python train.py --n_layer=13 --d_model=448 --d_shared_expert=0 --moe_layers=[0, 1, 2, 3, 4, 5, 6, 7, 8, 9, 10, 11, 12] --router_score="softmax" --normalize_top_k=false --balance_bias=false --n_kv_head=1 --positions="learned" --init_std_down=0.0 --lr_head=0.00822 --decay_shape="linear" --final_lr_fraction=0.0 --train_tokens=946200000
Below are experts of layer 10 (counted from 0) of a mixture-of-experts language model. Rows are named router (the router's row for the expert), down (a neuron's output weights, with its number) and show model dimensions 168-223. Each number is 500 + 25 x the weight over its row's rms, rounded and kept within 0 to 999. Numbers have three digits each.
After each expert's rows: "raises" lists some tokens whose logits its average output raises strongly, later layers aside. This comes from a sample of Wikipedia text that the model never trained on.

# expert 30
router:521509475489499497478547530528455475487469502479450439492557542528493508524514489528499495503502500521498506483513499482481450552494507498512525504532490468513451469494
down0:526501502530508516493501511494477524541506537497502539566519496540505472527488481482505485518500493495474500518503483482491475495563497479528490494482526508498465513500
down1:482508450494475506541526492527513519516464494543518478486496505541514470499427516482513476511491469515456479479471488501513498513549506486494442496525502492502457472539
down2:528489496522532520487527513532474503500538480494457554482473499492499500439479438495474453471527515500504526509472481510497487530518473520521472510518480493491495486477
down3:506535483553550504516524512492442450482468477442498518543462458506534509540503501516495551498502519517536477510517531491525512472531488524541512538491566521493516531524
raises: "-", ", ", "all "

# expert 3
router:484475532479543535530530528470496531500507530519514533508486515488513488506501499518488478514483465496525556492512484494504487493499539503499526499517522487509517521495
down0:494487512487498549492516480497501540512491460555498489476539491484510489516467520479475466484483517508566471530498511530479524472502489471519489493523494530529520468521
down1:478478537529487501493510535502491518478502507507510473475522486475560512474459506477535501497487444475524474523480525514536514535508512488482456445503483496553509516498
down2:532491477517533486504516478518506484517500523494492540510471445458456526526516500504500514521505516493465484506478475473486462533468448498512534486494529488513501484468
down3:494560477490519497514470479464520481472484492500446473505538479532556451516526522500540508501539520511474477478483490476532555517525503509474468477445516511512494526527
raises: "and ", "is ", "in "

# expert 44
router:497504499498518478465514525525471506488486524486479518528523491500509529520537508542516475493474525521499501517527526483537534472539473482482511535503486478522492548499
down0:558498474459504540470485521498501518544548522484513526470493481486525497484518493503525509506509502529479484557525528493504517419472509511511468494481510543500494502475
down1:499478484507497479477530466526503501493518493482487529476444523503535492481524466473550475496509513500480499492479488479508547462472492501493505540544483536480506521513
down2:511502473548504493499465519507499482479480471540479504485523496485467500498521478490492484466479490485503553495481501467521496462480500507474507476505528505525481547525
down3:539478485459490476436517526544493487473494494528550540522523477488483503477488488466487479505484463462560500530485478491473530519530528458497541496516434480512485536515
raises: "and ", "of ", "at ", "in ", "to ", "from "

# expert 38
router:485486493484454493494478476527511480470458502562505520456522496511479540486459488470486472466491485527521478495511482462476520483493529494525486485426537524519469464485
down0:447501491533520518479513499505517515481481577503485469519508498475474522476528455539518498476510491472490546490485495515472511492519519508496483452523482498526487519482
down1:471509514464496493482511476495524558487491563535454481489481527497515481498474493451549509508508516478497529531548471442474521451482508506494506502515439518479517503501
down2:505468498507492450504519489521516490499526504522480541536528538486464494526508481513529479527498480538492471492479484532492419509509514438517535480502489489460527523521
down3:464486540536451473505476516495519489464507567491476455529485473498464521477494488495519484522521468504491522487487516505515506504530503499520491517543469515486545509518
raises: ", ", "ig", ". "

# expert 45
router:486505532477527521509514526489523563494524508502507542501508510483520477492488505523491506507495447512480529551503488539489493464510535510504528482510521526540480546498
down0:518476525500525501481509477513509473517496463494456492522525491512467483519490478479453488495514463516501496540465452477525495497532493468439487478471542511504551518452
down1:482517495501483458483493491500505472506446509514520461504515530501513577503531517477526498477456524492541528450539491521507497511511482518488478478488476531536488478470
down2:488464482478477491484468519501475505535457490466515453535544476545524533482489487480522497506508495463510505511516490489493510516525470483498525498494519514496514521513
down3:495485536512533508486532480537463501483533512494527480508480434542502497507464517481476491552553515484499457495472473488504526457502475501557457510507468495513519479506
raises: "in ", "at ", "on ", "as ", "the ", "for "

# expert 46
router:493537481491502533503457544448492499449533509461537510528506474470564497499511519527517492548498493498521522514489523508532510433516462494512537473478484520482506493509
down0:528503513503514505513511486456501519538494536549536520553507507508514505476508457490520467554547522499503565456489496474528515489535513541528519504495517500467488503501
down1:490467487505537432554451496504499481485467486553521532499498488469508514511490490512515521479463502497535505493496534507505499476531506489498484441504478497469516511505
down2:482510503495531517508507526495549524516524494523541523525510491481508515499522478502531536503514502492502490535483509517528443554481529529544519479504511524474479528553
down3:511455516528432526517532520510491497508494526461526479493517508547494487505534521516533493503549451520460490521469481477493539499528458487459496496481466485466488542524
raises: "the ", "an ", "in ", "a ", "this ", "all "

# expert 5
router:489489469488487477456496500559499453488516494525500500503527520504475540519465522508474502512481484524497532482469521463474500518548494513501464505514505491489506532524
down0:523520494559477548505529524470468525461447481497505512510515490496483459500525475493509529462505486514447486492460552512493532504459476487516463524500452521512463505513
down1:466528490510480531513473527492502484472464501490491482512542474484547501486492487542550471526499502483470514412506493502488502533508507512489513526493541476493487523547
down2:431531520462481510535518484496543493530502454486540506461476510476479503506490533507479533515492502529517503464514518525481502528506510522495518514543518480512481505545
down3:514513515440488478531478544489517489500507465545479514517489509483510478469478498533469526506518509495517518467518466503491491494501505530512472470508499523512531552500
raises: "-", ", ", ". "

# expert 33
router:482535481470513498483478499476452503522559519476522486566528483488532527486500532469530453527523493468499501541503520544493524451499513512487516466496466547472503515527
down0:473538528542521512438518529464479524469538475513457510487518579516496484469477485487468509464518541479520483555502491475491494504481496524494507481494510534488452446486
down1:497565478485515492468521503501557499517472466464501501440503495502472500543509512466527508505514526470563511498496477480493494531496548536508504510500491486540525541490
down2:506529511518521515517442501495531480464476518492509489549512475512501497475475475488565497521503514504518456478496507517519529496530539470574509475591473517518527477501
down3:496520490531493479493467465518474473497509508539499505514482469537501475517482498512496485483552485531515477496542526516535508526541497447487516533470497485537475521526
raises: "the ", "his ", "a ", "her ", "an ", "and "

# expert 6
router:515441472497483491512499467505482487494467463511485459450470490481478496503505438471516502457495486442497485485483510532493465480470517499499532528445490520472479497476
down0:468495483453479490490520507543454492502495532481501485507468526492481506496485509505478526520461523469543539516460513513501466475536488520468447523520483498533477493521
down1:536501497488506505490535488489453517471526483536486452500431477499489468524473512496519494500485461514485506524505538478504466524485487483487515512488482480490473504499
down2:470519469507488478505478512463509509523488523503483500493502445492514477462459490497497541482513467518538542474505480483533490507517515489540492495483522512510499478491
down3:505509516509512523495502453526528506494474504481456486491477527478486492475512479494488521493547510508533478487475514457520535539464475549433555465470518488499537466539
raises: "in", "is", "am"